Experts of a small language model.
Experts: 256 experts in each of 9 layers, 8 picks a token, a softmax router.
Below are experts of layer 6 (counted from 0) of a mixture-of-experts language model. Rows are named router (the router's row for the expert), gate (a neuron's input weights, with its number), up (a neuron's input weights, with its number) and show model dimensions 0-127. Each number is 128 + 24 x the weight over its row's rms, rounded and kept within 0 to 255.
After each expert's rows: a language model's description of what the expert responds to. This comes from a sample of Wikipedia text that the model never trained on.

# expert 8
router [159 129 116 136  91 105 109 121 146 146 140 110 137 123 161 174 129 101 124 113 130 149 108 117 103 112 148 163 121 144 118 133 120 119 105  98  99 118 112 135 125  88  72 134 133 129 111 108 139 141 187 152 128 135 120 110  86 167 138 153  85 151  84 118 162 130 121 171 125 129 126 130 147  78 167 151 108 119 177  95 118 124  85 132  95 115 145 130  91 115 112 178 121 117 112  88  89 114  98 113 144 129 111 147 141 115 135 111 123 109 119 152  98 125 195  81 117 166 142 131  86 112 142 142 116 146 134 134]
gate0 [152 151 117 132 108 139 136 126  93  99 114 143 130 132 104 108 121 145 123 115 116  73  99  82  97 122 174 152 138 101 140 113 135 144 129  96  85 117 144  90 154  89 142 104  95 146 139  28 154 111 168 133  80  80 140 109 113 100 150 132  73 114 112 112 119 167 137 117 137  90 133  96 111  91 166 139 142  96 130 133 115 133 101 102 125 132 116 132 139 125 129 108 101 127 126 118 117 129 131  96 136 113 121 160 101 125 126 122 132 124 104 128  96 145 129 101 158 169 145 150 167 115 111 111 121 144 107 128]
up0 [100 111 120 122 120 139 119 146 153 137 141 132 110 167 169 103  98 126 148 132 130 165 152 164 160 128 123 145 148 142 118 148 107 127 108 152 134 137  80 156 149 115 172 150 157 142  96 169 106 156  92 124 129 170 132 159 173 139  98 128 159 142 160 149 128  94 109 179 143 113 120 143 164 147  74 151 115 152 184 117 168 119 163 173 148 149 136 134 109 129 169 152 118 119 144 147 100 144  72 149 126 126 152 114 136  98 161 152 154 159 161 123 105 138 105 136 124 123 108 135 127 134 127 148 113 128  96 116]
Time, direction, table terms

# expert 38
router [121 188 118 189  97  95 122 161 137 186 157  82 143 159 128 135 120 124 123 105 116 179 104 148 104  91 154 147 120 140 116 160 131 113 135 119 117  98 107 127 135 117 135 141 138 141  98 111 106 126 129 115 125 144 104 128 102 121 115 144 105 141 126 104 117 129  80 134 133 122 125 118 137 120 123 123  86 114 150 115 127  90 121 155 121 138 153 148 106  83 123 131 136 159 114  92  85 120  66  85  98 112  98 136 146 110 115 132 135 112 128 142  91 127 146 124 129 174 143 144 105  86  82 153 119 194 115 144]
gate0 [102  99  84 131 119 135 115 117 153  83 152 137 118 138 128 122 113 143 117 111 111 142 106 125 111 138 153 120 173 130 136 130 133 136 145 128 104 119 152 138 156 168 143 128 101  70 123 124 146 110 130 107 133 172 132  94 111 110 126 109 133 133 139 105 135 143 111 120  99 161 132 175  98 141  88 110 105 144 120 109 156 136  77 112 102 145 136 122  76 136 132 114  96 132  78 116  53 156 125 122 128  92 136 198 125  59 144 123 105 156 152 113  84  98 131 132 111 149 133 118 117 102 109 157 110 114 110 112]
up0 [120 100 108 148 153 106 126 118 124 108 150 124 128 124 101 138 161 125  84 133 163 117 116 151 158 143 159 132 137 109 149 153 120 156 145  84 127 106 107 128 109 127 111 101 119 125  99 106 157 115 140 158 107 171 131  94 114 172 144 107 123 126 121  84 114 149  87 127 127 113 162 125 106 147 124 101 135 117  90  92 102 101 155 144 164 124 148 114 133 156 105 176 162 163 113 116 150 123  85 160 117 154 146  83  76 109 125 140  82 137  94 117 134 157 133 124 114 102  77 110 111 154 161  73 147 102 108 137]
Latinate word-middle pieces

# expert 28
router [141 164 107 158 119 124 122 153 131 161 134  95 131 139 125 135 116 130 131 105 132 190 131 133 115 107 152 141 107 145 104 157 110  93 130 110 119 123  89 164 143  70 123 136 157 133 100 120  80 165 154 136 118 134 107 146  96 151 112 135 119 127 114 116 140 114  88 150 155  72 125  85 160 139 137 133  94 105 135 110 123  90 122 154 116 169 135 129 110  99 117 166 130 149 113  98  80 135 104  86  93 126 108 121 136 141 126 160 133 132 132 179 109 145 137 109 146 168 152 146 127  92 107 123  85 172  97 169]
gate0 [139 169 104  97 111  69 139 100 165 101 139 163 143 115 123 125 115 136 136 142 104 127 123 119 132 152 173 164 146  91 127 122 107 134 165 139  98 144  84 147 145  75 151 126 139 139 163 108 124 120 132 150  94 117 124 106 163 136 153 190 141 141 155 107  98 114 104 118 110 141 121 109 140  89 104 101 132  95 140  87 132 119 108 138 116 148 109 127 117 128 132 125 173 160 125 148  77 153 113 137  76 161 131 148 110 157 103 150 116 123  74 155 136 131 156 144 124 153 108 110 138 118  66 113 136 137 136 130]
up0 [133 140 127 144 112  75 163  96 183  64 126 165 115 156  85 111 113 131 113 182 152 148 135  97 112 142 161 158 119 126 112 117 121 128 140 137 125 155 135 125 117 103 140  98 102 144 166 110 102 135 138 111 115  95 117  88 118 115 134 136 130 134 140 124 100 132 104  85  81  98 134 117 189 147 115 111 136 148 126 127  96 150 129 147 136  94  96 131 101 129 146 134 153 154 156 118  92 133 126 128  68 150 100 160 121 152 109 155 106 150 114  94 154  87 132 140 145 112 138  98 161 134 106  96 111 129 153 138]
Mid-word Latinate pieces

# expert 62
router [170 136 100 169 100 117  61 144 142 173 125 126 120 151 147 137  87 141 169 110 140 117  89 143 132 114 139 133 129 156 121 137 120 116  97 117  95 119 103 169 139 121 120 137 131 134  80 127 113 157 137 166  75 147 113 115 134 132  92 134 104 155 113 124 122  99 116 144 179 125 116 112 152  93 125 178 101 103 188 120 127 116  97 146 106 130 155 147 127 121 109 163 129 121 101 127 116 105 100  78  91  95 133 162 137  96 104 106 149 130 108 170 110 140 131 106 108 127 157 139 131  91 135 150 108 141 104 135]
gate0 [183 141  95  96 113 128 176 130 113 127 127 139 205  79 146 121 124 109 128 143 149 144 152 133 115 141  98 127 138 150 134 116 130  83 124 130 151  98 128 101 172 142 107 118 131 140 112 129 134 128 105 126 127 118 127 149 160  96 102  94  94 156 143 139 138 173 120 140 120 124  85 131 120 154  78 128 172 116 136 123 139 151 155 164 114 125 129 162 142 110  75 165 122 124 130 143 140 154 131 120  77 146 103 115 118 100 167 112  81 122  91 115 196 137 121 136  92 118 120 163 105 125 140 141 133 117 149 128]
up0 [131  86  96 109 131 152 101  95 109 125 129 104 132 122 106 139  90 104 149 128 120 124 128 136 128 105  96 118 127 148  92 135 110 165 115 132 118 138 124 103 146 108 124 136 129 119 166 117  98 102 147 182  67 156 117 141  87 143 142 171 164 128 128 141 158 123 116 192 152 162 151 118 134 122 149 135 130 144 140 107  82 153 144 118 124 128 150  96 142 159 119 171  88 100 138 133 121 175 154 136 114 140 134 128 152  97 109 100 162  97  94 118 116 161 168 141 125 124 112 137  75 167 139  83  96 117 155 121]
East Asian name initials

# expert 33
router [144 131  88 127 142 109 102 165 134 131 162 131  92 129 171 175 113 114 147 111 125 123 107 165 104 129 121 132  96 146  80 130 129 111 100 123 126 115 108 139 160  84  99 133 160 142 114 125 118 134 158 165  95 153 112 122 121 136 121 137 120 167 102 102 154 103 118 142 143 119 104  94 139 115 165 161 115 126 190 115  87 142 114 153  97 171 155 140 116 118 112 157 110 119 101 114 117  91 120 106 105 110  87 131 121  85 124 108 133 110 103 149  92 190 145  82 127 127 146 157 114 112 113 156 106 122  85 135]
gate0 [140 137 151 132 121 124 127 122 109 114 113 106 140 143 192 142 129 119 142 118  98 126  58 140 108 130 151 126 111 115 156 133 139 124 118 134 138 114 131 109 173 102 125 157  97 128 165 120  91 102 136 148 158 140 119 126 159 124 198 155 135 145 170 156 134 155 125  94 155 143 109 131 116 112  91 137 143 144 140 140  88 126 118 109 101 152 164 100  95 129  83 134 132 123 161 105  91  96 117 130 140 119 110 171 121  95 121 149 162 103 185 110 164 173 109 114 120 133 101 117 138 160  85 145 133 114  85 113]
up0 [125  99 142 119 110 173 110 149 127 124 102 135 129 152 135 133 123 127  95 136 157 173 114 130 181 136 122 150 158 122 115 147 164 119 115  85 120 143 115 137 118 164 147 152 138 108 124 146  91 115 152 144 168  95 123 102 118 121 118 167 136 144 128 153 113 100 113 107 154 142 134 162  94 109 137  95  95 117 151 154 172 117 146 115 126 124 144 135  96 142 170 118  84 123 140 108  83 154 156 122 116  99 175 152 117 108 135 118 203 110 132  84 110 114 127 151 151 117  75 108  84 159 100 106 100 112 128 104]
Table cells and abbreviations

# expert 1
router [144 128  83 140 122 117 117 139 145 145 123  97 116 122 142 169 138 141 130 132 127 147 104 142 109 135 149 171 109 132 124 147 136  94  98 131 103  85  95 122 179  99  93 140 148 143 127 110 108 139 154 159 113 157 107 109  98 121 121 168  97 141  72 133 179  79 132 156 141 113 109 123 156  71 135 171 127 121 165 111  91 115 118 142 122 113 156 136 117  96 102 163  95 136  88  83  90 124  90 110 126  94 115 143 127  85 128 113 140  99 132 125 108 149 184 101 147 138 141 131 124 100 114 141 124 144 121 147]
gate0 [127 123  98 157 137 129 145 122 129 134 114 110 157 120 110 127 161 123  89 117 145 180 114 103 145 111 112 116 115 134 163 100 103  86  87 179 155 147 120  72 167 115 107 122 107 110 131  94 142 123 120 130 128 165 113 125  89 124 137 166 119 140 123 107 189 138 144  88 119 117 173 146 138 120 155 140 150 126 165 125 105  97 103 127 127 106 171 125 142  92 111  75 147 167  81 119 167 118 112 108 100 167 115 136 139 155 141 180 164 148 107 130 118 161 125 115 107 126 122 117 153 127 114 138 131 117 124  96]
up0 [152 145 139  89 140 100 111 146 138 114 137 152  93  95 109 123 116 146 183 117 139 163 118 130  91 150 121 124 149 106 116 127 110 173 111  93  97 128  83 171 143 105 140 123 152 149 118 118 118 155 149 144 142 144 145 118 137 141 125 110 167 150 137 150 106 158 109 112 144  96 153  97 135  99 115 130 105 100 144 128 154 209 138  95 116 146 103 139  98 128  93 163 120  90 170 130 134 173 177  92 141 108 115 130 113 146 121  70 100  92  88 128 127 131 123 146 142 111 135 146 117 120 131 117  91 151 141 139]
US place-name starts

# expert 7
router [143 118 105 140 105 103 125 146 136 138 160 128  86 158 141 142 105 107 175 115 110 129 113 162 102 125 146 149 112 152 106 140  98 116 120 117 125 118 112 138 153 100  65 126 177 175 100 124 123 141 148 136  75 143 122 104 111 132 106 148  98 181 110 107 176 108 112 178 149 135 117  99 151 127 179 140 138 104 155 119 103 153 123 152 110 168 178 128  93 120 119 149 102 123 111 126 123 114 119 125 132 114 102 155 109  90 125 108 147 121  84 150 127 140 137 110 111 131 142 151 126 110  99 145  87 139  69 153]
gate0 [149 131 158 134 154 123 101 157 108  89 142 157  91 100 128 131 110 182 119 142  85 122 103 112 131 126 132 105  95 143 137 152  95 102  99 117 145 113 148 143 150 153 144 143 124 117 113 140 147 127 121 100 160 136 147 113  70 120 159 139 105 125 114 124 119 141 152  85 178 111 142 142 115 155 115 164  97 131 123 138 122 156 101 145 115  99 102 139 113 131 153 149 140 143 124 152 116 112 172 106  93  73 138 126 113 123 123 147 170 142 176 145 136 125 141  83 148 167 161 112  91 143 129  92 113 181 148  79]
up0 [130 145 139 144 118 138 126 142 145 145 128 132 150 109 131 133  92 103 150 100  85 116 128 135 151 130  85 120 120 138 112 107 175 123 163 121 118 118 145 136 158 177 148 111  98 141 147  91  96 110 139 156 144 119 127  89 155 138 103 135 109 112 109  98 117  87 100 116  92 141 113 105 106 170  84 121 135 140 134 124 190 132 141 119 161 141 100 135 138  99 132 101 133 137 149 136 111  92 121 164 159 185 157 126 167 141 144 103 128 117 127 145 107 145 154 184 105 135 162 116 124 112  99 181 149 103  67 144]
Inner pieces of names

# expert 42
router [155 158  84 144 104 112 101 173 131 134 142 122 113 127 146 158 116 127 146 117 133 137  95 176 117 126 160 141 122 147 106 132 105 122 125 114  92 108 104 151 163 101 126 137 163 177 113 124 118 159 165 170  83 170 107 114 127 146 119 142 123 183 120  86 163 102 110 161 159 124 109 126 156 125 150 167 130 136 170 125  89 126 117 134 105 166 160 146 127 102 113 148  92 125 126 118  87 123 116 117  92 114 115 159 131  95 106 107 161 110  75 135  88 143 152  99 110 129 168 133 114 109 101 131 130 130 119 139]
gate0 [132 115 147 125 137 118 121 116 114 162 135 115 108 112 128 141 156 146 153 129 136 174 149 165 120 114 111 112 128 109 149 120 146 131 159 139 122 146 103 120 118 121 123 124  93 124 127 141  87  75 121 144 146  85 116 140 172  85 119 120 138  78 176 136 135 139 131 169 157 121 117 143 142 114 147 168 124 116 112 130 126  67 134 132 124  34 169 163 159 109 135 120 144 138 149 122 118 125 101 140 134 109 130 108 165 111  82  90 144 119 124 126 120 128 115  94 150 158 178 116 111  95  87 101 132 129 134 178]
up0 [116  73  88 121 107  86 119  52 105 131  95 135  96 109  74 110 136 150 103  94 110 111 122 131 132 118 163 136 110 118 104 126 121 145 132 145 137 113 113 130  91 114 106 106 154 135 130 125 131 121 123 185  97 156 177 144 146 132 125 137 134 142 119 112 184 108 131 140 111 152 119 129 114 138 136 155 148 140  64 122 103 109 134 122 173 102 140 163 128 127 150 133 108  85 112 119 127 122  91 153 123 155 132 184 134 134 108 156  94 100 147 130 124 118 125 104 140 154 138 150 103  80 130 119 152 142 174 123]
Capital-letter acronym pieces

# expert 25
router [149 127 114 171 115 115 121 152 149 155 166 114  96 155 125 126 116  58 142 106 117 132 116 135 102 107 142 158  82 167 109 133  63 135 102  73 113 120 115 166 140 110 109 136 156 167  95 124 121 127 137 113 125 132  80 121  87 173  98 138 102 159 124 131 152  83 114 162 123 108 106 105 136 140 128 118 121  83 144 124 109 103 126 165 112 160 142 148 107 108 105 158  95 111 102 123 122 123 102 107 120 130  81 172 113 146 116 142 134 113 108 148 128 159 139 106 116 127 129 143 127  93  98 124 109 126  88 147]
gate0 [136 131 146 118 143 148  80 115 138 153 151 133 145 155 130  96  93 121 157 123 125 104 154 115 150 126 110 123 103 108 154 142 106 157 127 124  92 143 141  92 159 109 116  95 126 174 156 123 123 116 145 129 105 119  98 129  83 118 116 142 130 134 144 140 158 132  96 121 130 126 144  83 123 105 122 118 144  69 134  59 109  87 122 121  76  91 155 152 148  65 148 140 123 117 123 135 131 135 122 134 127 136 108 118 135 142 147 126 121 127  97 107  73 151 134 169 143 135 167 120  67 124 164  77 147 124 153 160]
up0 [161  95 129 134 121 102 127 119 161 121 102  99  91 105 159 154 117 147  97 137 121 138 115 127  88 135 136 105 132 154  80 118  95 149 128 192 153 114 124 123 122 126 115 114 120 147  97 111 128 154 139 120 110 147 133 129 170 145 118 110  73 110 140 115 156 130 165 122 159 117 127 122 149 133 106 145 130 159 147 172 169 192 160 127 104 118 151 133 109 120 151 149 119 155 105  98 115  85 119 175 172 112 127 138 104 107 144 128 147 150 118  85 152  83 121 131 113 121 124 154 156 140 125 123 111 194  97 100]
Pieces after first consonants

# expert 12
router [134 125 103 145 112  97 112 141 151 139 146 101 104 137 157 167 122 119 153 104 131 128 114 148 114 104 131 138 118 145 102 135 120 118 118 123 115 125  95 149 144 112 112 167 160 145 102 104 133 146 183 184  99 181 129 129 131 144 112 134 122 158 110  79 139 116 116 168 135 100  92 102 131 108 147 149 111 129 189  95 116  97 123 171  95 138 156 156 113 119 110 132 124 162 106  95 109  80 106 122 127 108 100 156 130 104  89  88 137 113 111 161  91 153 142  89 116 138 157 141 107 123  85 154 122 165  98 139]
gate0 [111 100 108 116 143 123 120 107 111 100 134 153 136 118 153 169 142 100  88 120 147 125 171 145 157 124 123 130 132 107  96 139 117 137 132 143 147 126 101 108 129 103 151 128 137 133  96 129 169 119 151 169 123  87 129 153 109 141 135 156 133 125 175 117 127 148 145 124 122  86 158 124 133 160 103 167  98 118 160 169 139 167 139 182 104 132 115 126 132 136 164 118  93 101 100 152 132 122 129 147 100 121 111 122 159 152 138 206 139  86  72 104 102 137  97  97 128 125 178 139 129 122 161 131 137  91  90 111]
up0 [130 125 124 143 158 152 110 105  82 112 133 101 197 125 109 130 138 131 100 135  76 103 126  96 139  99 115 132 195 103 149 137 113 147 148 113 142 107  95 106 150 147 124 135 128 105 103 136 117 171 162 160 108 164 101 161 155 111  98 180 129 130 109 101 127 146 158 138 122 106 157 162  83 119 144 137 152 140 118 153 136 116 135 114 111 129 109  60 116 123 151 134 114  79  97 161 145 109 100 130 105 158 115 138 127 128 132 145 131 115 133 162 115 153 111 143 103 150 122 187 126  99 160 131 135 115 112 136]
Table cell separators, numbers

# expert 29
router [148 144 118 132  90 115 118 138 144 144 137 131  79 157 123 143 107 141 175 121 137 129  98 152  98 114 153 163 117 128 115 132  93 111 132 113 133  97 114 130 150 129  81 126 130 142 103  78 117 153 139 137 131 158 118  87 135 129  98 145 100 187 123  89 136 118 102 181 155 121 105  89 134 100 145 163 135  94 158 111 126 159 118 130 109 140 161 154 110  97  91 141 113 121  83 104 129  89 102 105 101 120 123 135 110  97  83  86 173 120  98 144 120 143 142 105 126 150 171 149 116 125 101 147 108 144  97 159]
gate0 [155 142 120 139 161 121 120  89 167 141 159 135 119 179 148 109  71 146  91 157 114 164  98 141 146  97 169 151 150 158 132 146 138 125 111 156 126 114 123 111 115 148 107 137 127 126 164 168 101 109 150 122  92 167  91 118 100 142 124 142 138 104 114 101 138 118 137 131  94 136 137  83 108  89 160 139 158 132 169 111 133 147 114 109 152 128  92  73 121 111 151 105 137 127 141  85 124 115 127 118  81 119 141 134 129 131 133 135 196 136 162 126 132 129 103 119 127 130 136 109 166 113  80 102 145 125 165 157]
up0 [ 88 108 131 155 113  89 129 109  87  96 130 143  98 180 132 127  83 135  64 153  98 133 130 118 114 123 135 157 145 146 146 126 144 111 138 151 116 119 146 109 151 144 113 136 150 155 154 136 133 102 120 148 119 121  96 128 116 150 177 161  98 168 132 118 168 120 123 152  84 138 145  66 122 146 146 159 168 116 139 128 148 179 158  84 146 136 113  96  91 115 146 149 128 117 108  85 154 157 121 139 138 117 132 126 118  76 136 157 158 116 152 110 112 131 119  80 150 134 110 103 115 148 142  97 130 123 124 154]
Slavic and Nordic names

# expert 51
router [131 147 101 176 111 125 135 166 125 178 137 112 129 121 116 146 108 117 125 105 135 174 118 156 129  96 152 157  82 155 126 141 100 104  99 108  82 134 102 150 134 131 126 152 128 138  94 119 118 142 142 137 132 157 117 131  95 132 117 137 103 150 110 117 154 114 105 130 141  99 136 146 173 138 103 138  95  85 142 117 127 106 129 164 105 141 162 174 129  73 107 154  97 141 133  98  99 136  88  76 101 107 100 122 136 141 104 139 131  97 119 133 110 170 152 100  97 166 150 153 130  80 124 111 117 180 107 151]
gate0 [118  98 105  99  98 125 159 128 135  89 114 116 164 119 151 128 132 138 129 118 143 157 141 123 123  90 100 150 126 155 164 135 153 100 144 103 146 154 137 125 100  92 145 101 129 113 100 158 172 175 117 150 160 148 133 108 151 142 170  61 129 102  64 155 169 130 129  88 102 135 152 121 112 140 132 138 138 170  95 128 108  97 115 156 142 127 132 133 107 142 147 144 114 106 112 125 120 129 114  91 107 111 113 156 131 117 125 153 119  99 133 162 116 152  77 145  78 107  94 136 105  67 151 121 130 135 134 121]
up0 [125 143 161 107 132 112 151 123 114  74 107  98 139 184 146 163 110 126 129 135 143 112 159 120 128 120 166 118  90  71 132 142 142  75 160 149 160 109 146 126 130  81 119 159 124 120 121 148 130 131 144 153 109 130  86 106 123 133 136 148 120 139 151 138 151 159 131 132 156 155 134 146 121 138 130 173 173  94 110 142 151 126 142 121 114 129 110  98 122 123 176 135 107 125 133 131 129  96  93 105  85 165 123 134 140 157  89 128 160 170 142 131 181 106 116 139  97 113 150 102 185 144 107 147 124  87  99 128]
Word pieces after prefixes

# expert 47
router [156 137 111 187 133 113 121 162 118 152 120 114 124 166 132 140 100 105 147 107 144 153 129 176 108 101 143 125 106 148 122 150  90  99 115 130 122 104 109 132 172  98 129 128 147 177  95 109 113 146 137 124 136 134 118 109  97 155 124 190  95 164 127 143 143 118 121 134 152  79 109 134 178 137 139 138 118 103 131 125 124 112  81 139 111 146 166 159 112 101 121 147 129 122 122 139 125 127 106  86 131 104  71 141 132 107  81 127 155  84 144 150 110 154 143 108  91 159 175 137 135  89 120 128  97 149  99 122]
gate0 [153 126 139  92 157 125 104 114 111 167 127 160 140 116 164 151  86 100 112 142 183 112 154 149 108 106 125 145 126 119 110 136 159 142 132 135 144 145 149 112 137  96 112 147 147 119  71 156 172 118 111 137 118 117 134 126 101  91 124 111 112 151 117 127  95  97 154 131  97 185 110 113 156 124 105 156 131 128 117 120  99 145 155 155 146 110 139 100  97 171 133 129  77 107  82 138 161 167 143  90 109 131 107 108 103 112  82 128 134  95 144 158 113 163 143 149 116  87 116 109 155 161 131 162 146 134 106 154]
up0 [135 138 151  95 121 112 152 136 139 160  76 151 117 149 108 128  81 124 120 116  94 103 100 105 155 130 179 139  87 127 137 177 145 143  99 115 119 111 145 106 129 101 106 160  95 133 132 113 141 151 130 102 157 151 109 107 109 114 169 139 131 111 146 115 135 165 167 114 134 117  67 157 153 117 130 116 146 181 109 138 122  88  95 113 116  96 191 123 117 195 151 152 151 126 100  97 127 140 159 134 172 117 149 133 130 130 109  98 130 108 129 138 130 137 147 137 148 107 146  99 140 132 140 137 133 173 122 102]
Word-initial consonant pieces

# expert 53
router [129 163  54 140  79 123  90 134 158 170 134 112 115 140 164 160 107 122 142 102 147 165 114 137 107 122 157 145  90 149 123 128 113 129  94 117 104 100  84 138 138 116 117 146 154 150 111 113 101 147 174 139 103 147 137 112  89 138 109 168 117 163 103 120 150 121 118 145 145 110 113 126 169 105 129 172  97 133 166 109  98 108 119 167  92 180 149 144 120 111 121 135 112 159 123 118 113 118 117 113 121 115 130 159 150 118 101 135 152 125 122 140  93 145 149  86  95 161 144 133  90 102 132 141 118 162  95 121]
gate0 [138 116 142 104  74 127 165 126 164 133  99 126 112 130 134 159 130 120 137 131 147 161  94 118 134 129 112 122 132 132 109 107 116 140 122 116 127  69  92 145 126 150 126 152 161 135 187 146 140 125 158 157  98 177 127 146  99 113 136 142 132 132  76 124 186 117 155 115 121 140 137 121 155 148 115 128 135 168 118 138 143 127 134 103 104 131 101 139  65 118 148 118 138 170 131 125 114 112  96 133 123 163 124 148 158 115 159 142 109 143 140 161 138 113 185 134 172 120 106  92 143 174  84 114 144 190 117 120]
up0 [118 148 119 127 179 120 112 141 128 116 152 111 136 119 143  81  94 142 140 118 128 116 134 140 100 127 132 128  82 121 140 131 117 101 104 137 119 185 169 156 134  94 134  84  87 144 111  78 106 128 160 123 145 163 109 111 180 132 133 115 109 110 162 137 120 138 107 139 147 125 133 152 115  93 120 123 139 103 121 156 111 122 114 149 133 137 127 105 154 120  98 149 173  80 126 134 122 147 163 130 131  80 105 113  93 115  87 120 140  92 107  94 140 134  88 132 104  95 127 184 137  82 150 123 101  84 170 113]
Table and list punctuation

# expert 54
router [190 135 110 184 131 138 114 126 138 178 125  82 117 118 160 144  98 120 139 114 143 184 120 142  95 118 130 146 119 133 124 149  88  83 119 123 123 108 110 142 155  96 124 171 150 154 118 127 113 186 137 127 115 142 115 127 115 149  98 161 103 129  99 135 142  89 133 138 167  85 129 101 149 121 140 150 110  80 138  97 112 135 134 125 121 145 178 124 123 102 115 140 105 133 105  99 110 119 116 102 116 117 118 153 161 128 111 131 137  83 130 171 109 163 155  96 118 156 141 143 126  95 127 118  98 184  98 138]
gate0 [169 143 164 111 102  92 110 109 120 122 114 115 150 120 113 104  86 138 108 142 147 128 117 134 155 158 166 176 139 119 156 131 150 113 110 127 130 127  93 118 174  80 151 168 145 122  98 101  91 148 137 110 123 167 139 127 103 137 147 123 111 113 134 124 130 172  99 126 138  92 118  93 146 120 153 128 104  89 134 104 112 104 140 160 121 118 144 155  69 139 115 123 141  96 156 130 134  98 128 129  85 131  78 119 149 115 160 119 138 133 157 116 188 132 122 150 131 158 157 126 147 162 133 114  86 159 117 187]
up0 [ 94  75 111 129 144 128  98 136 190 114 146  82 107 165 160 128 184  98 136 118 195 111  92 122  89 109 113 138 102 146 138 142 139 123 128 122 140 135 134 146 136 164  50 109 107 127 111 159 132 114 130 130 131 126 130  93 138 126  71 141 111 148 122 128 127  99 147 118 136 161 106 150 170 109 136 143 155 145 158 104 129 173 133 142 141 149  88 132 140 148 149 175 131 151 110 133 139 128 131 142 100 104  95 124 146 124 108 120 120 115 112 105 111 155 110  97 140 103 156  99 123 107 136 139 126 101 127  92]
Word-initial fragments

# expert 60
router [160 138  80 157 136  82 112 137 132 137 140 110 140 116 124 155 132  95 121 132 156 145 122 129 100 102 130 124  95 129 119 124 112 100 103  68 113 111 115 134 142 120  68 160 128 114 130 124 126 121 156 149 117 135 118  81  72 138  96 170 108 151 103 104 141 105  96 132 126 121 122 131 130  72 171 135 137 128 166 115  99 113 102 118 103 142 142 138 111 109  96 152 131 123  97  97 100 113 118 110 107 119  69 150 134 128 112 119 150  88 129 171 142 143 163  69 123 143 180 150 120 108 127 175 114 137 112 139]
gate0 [ 77 158 125  90 144 134 141  81 129 101  99 144 173  89 114 125 142  94 108 108 143 104 139 113  97 161 120  96 111  70 121 125 121 124 110 158  87 159  74 133 169  88 127 132 136 135 128 129 116 126 120 114 139 114 109  94 116 124 102 129 163 125 116 113  68  93 132 124 134 129 128 118 137 152  81 125 131 135 121 149  62 100 171 112  93 135 132 176 146 153 138 132 115 101 177 111 125 118 122 101 169 127 149 125 133 133 131 122  98 101 147 159 148 130 128  91 115 125 128  91 110 122 153 152 150 133 137 121]
up0 [120 138 139 105 143 121 153  77  99  94  91 144 149 123 131 148 137  90  93 140 105 172  58 115 148 132 150 113 106 107 116 130 100 112 135 111 131 148  90 120 123 108 102 114  99 131 109 102  83 156 110  94 155 129  98 124 105 124 165 111 109 146 151 123 106 132  86 140 147 129 148 107 122 148 134 137 125 120 118 145 101 115 148 122 126 106 109 182  90 148 173 127 130 119 173 132 128 150 157 136  92  81 135 163 115 156  89 140 127 171 176 150 116 122 141 145 126 143 136 104 121 120 122 145  64 149  99 119]
Infobox and table field labels

# expert 45
router [132 134 128 149 134  88 123 162 166 177 144  97 142 148 157 173  86 103 126  70 154 170 114 139 114 119 139 162  98 163 111 131 131 118 125 118 104 146 120 140 129  76  91 143 133 138 124 131 122 137 177 141 116 158 122  98 122 147 115 119 105 146 123 131 130 132  96 134 120 123 112 113 162 105 145 126 119 118 155 121  96  89  93 119 103 135 148 171 108  98  90 154 114 148 148 103 103 103 118  96 106  92  77 161 128 117 111 138 132  79 126 188 104 155 150 137 108 134 141 138  88 124 146 133  86 149 126 148]
gate0 [154 103 142 143 133  93 101 141 109 130 136 140 182 148 155 144  84 123 116 149 143 145 130 130 126 114 117 128 127 107  79 115 148 137 113 137 138 174 106 110  80 111 136 102 152 168 154 146 123 100 177 124  86 118 118 112  93 145  89  93 135 144 145 125 148  56  97 160 133 131 158 142 117 149 153 125 107 158 137 125 110 143 124 146 136 121 126 154 153 137 120 226 148 131 111 138 125  94 116 105  92 130 128 121 104 169 154 128 168 109 110 142 123 149 117 129 149 153 137 113 136 175 134 154 130 132 116 119]
up0 [154 100 136 103 122 104 140 109  95 111 154 110 155 139 143 145 101  80  89  97 158 101 128 128 190  98 126 134 187 142 105 129 111  97 127 117 140 157  70 122  93 138 136  83 124 162 191 132 137 125 157 138 135 132 117 161 113 133 143 139 109 173 169 132 112 141 147 144 113 137 137 121 137 130 103 130 162 133 113 141 135 118 116 129 158 165 116 156 138 123 180 167 136 145 149 125 150 152 106 119 114 159  78 107 122 141 136 147 109 125 124 137 120 140  84 138  75 164 103 155 138 152 124 142 132 116 134  95]
Word-start stems, media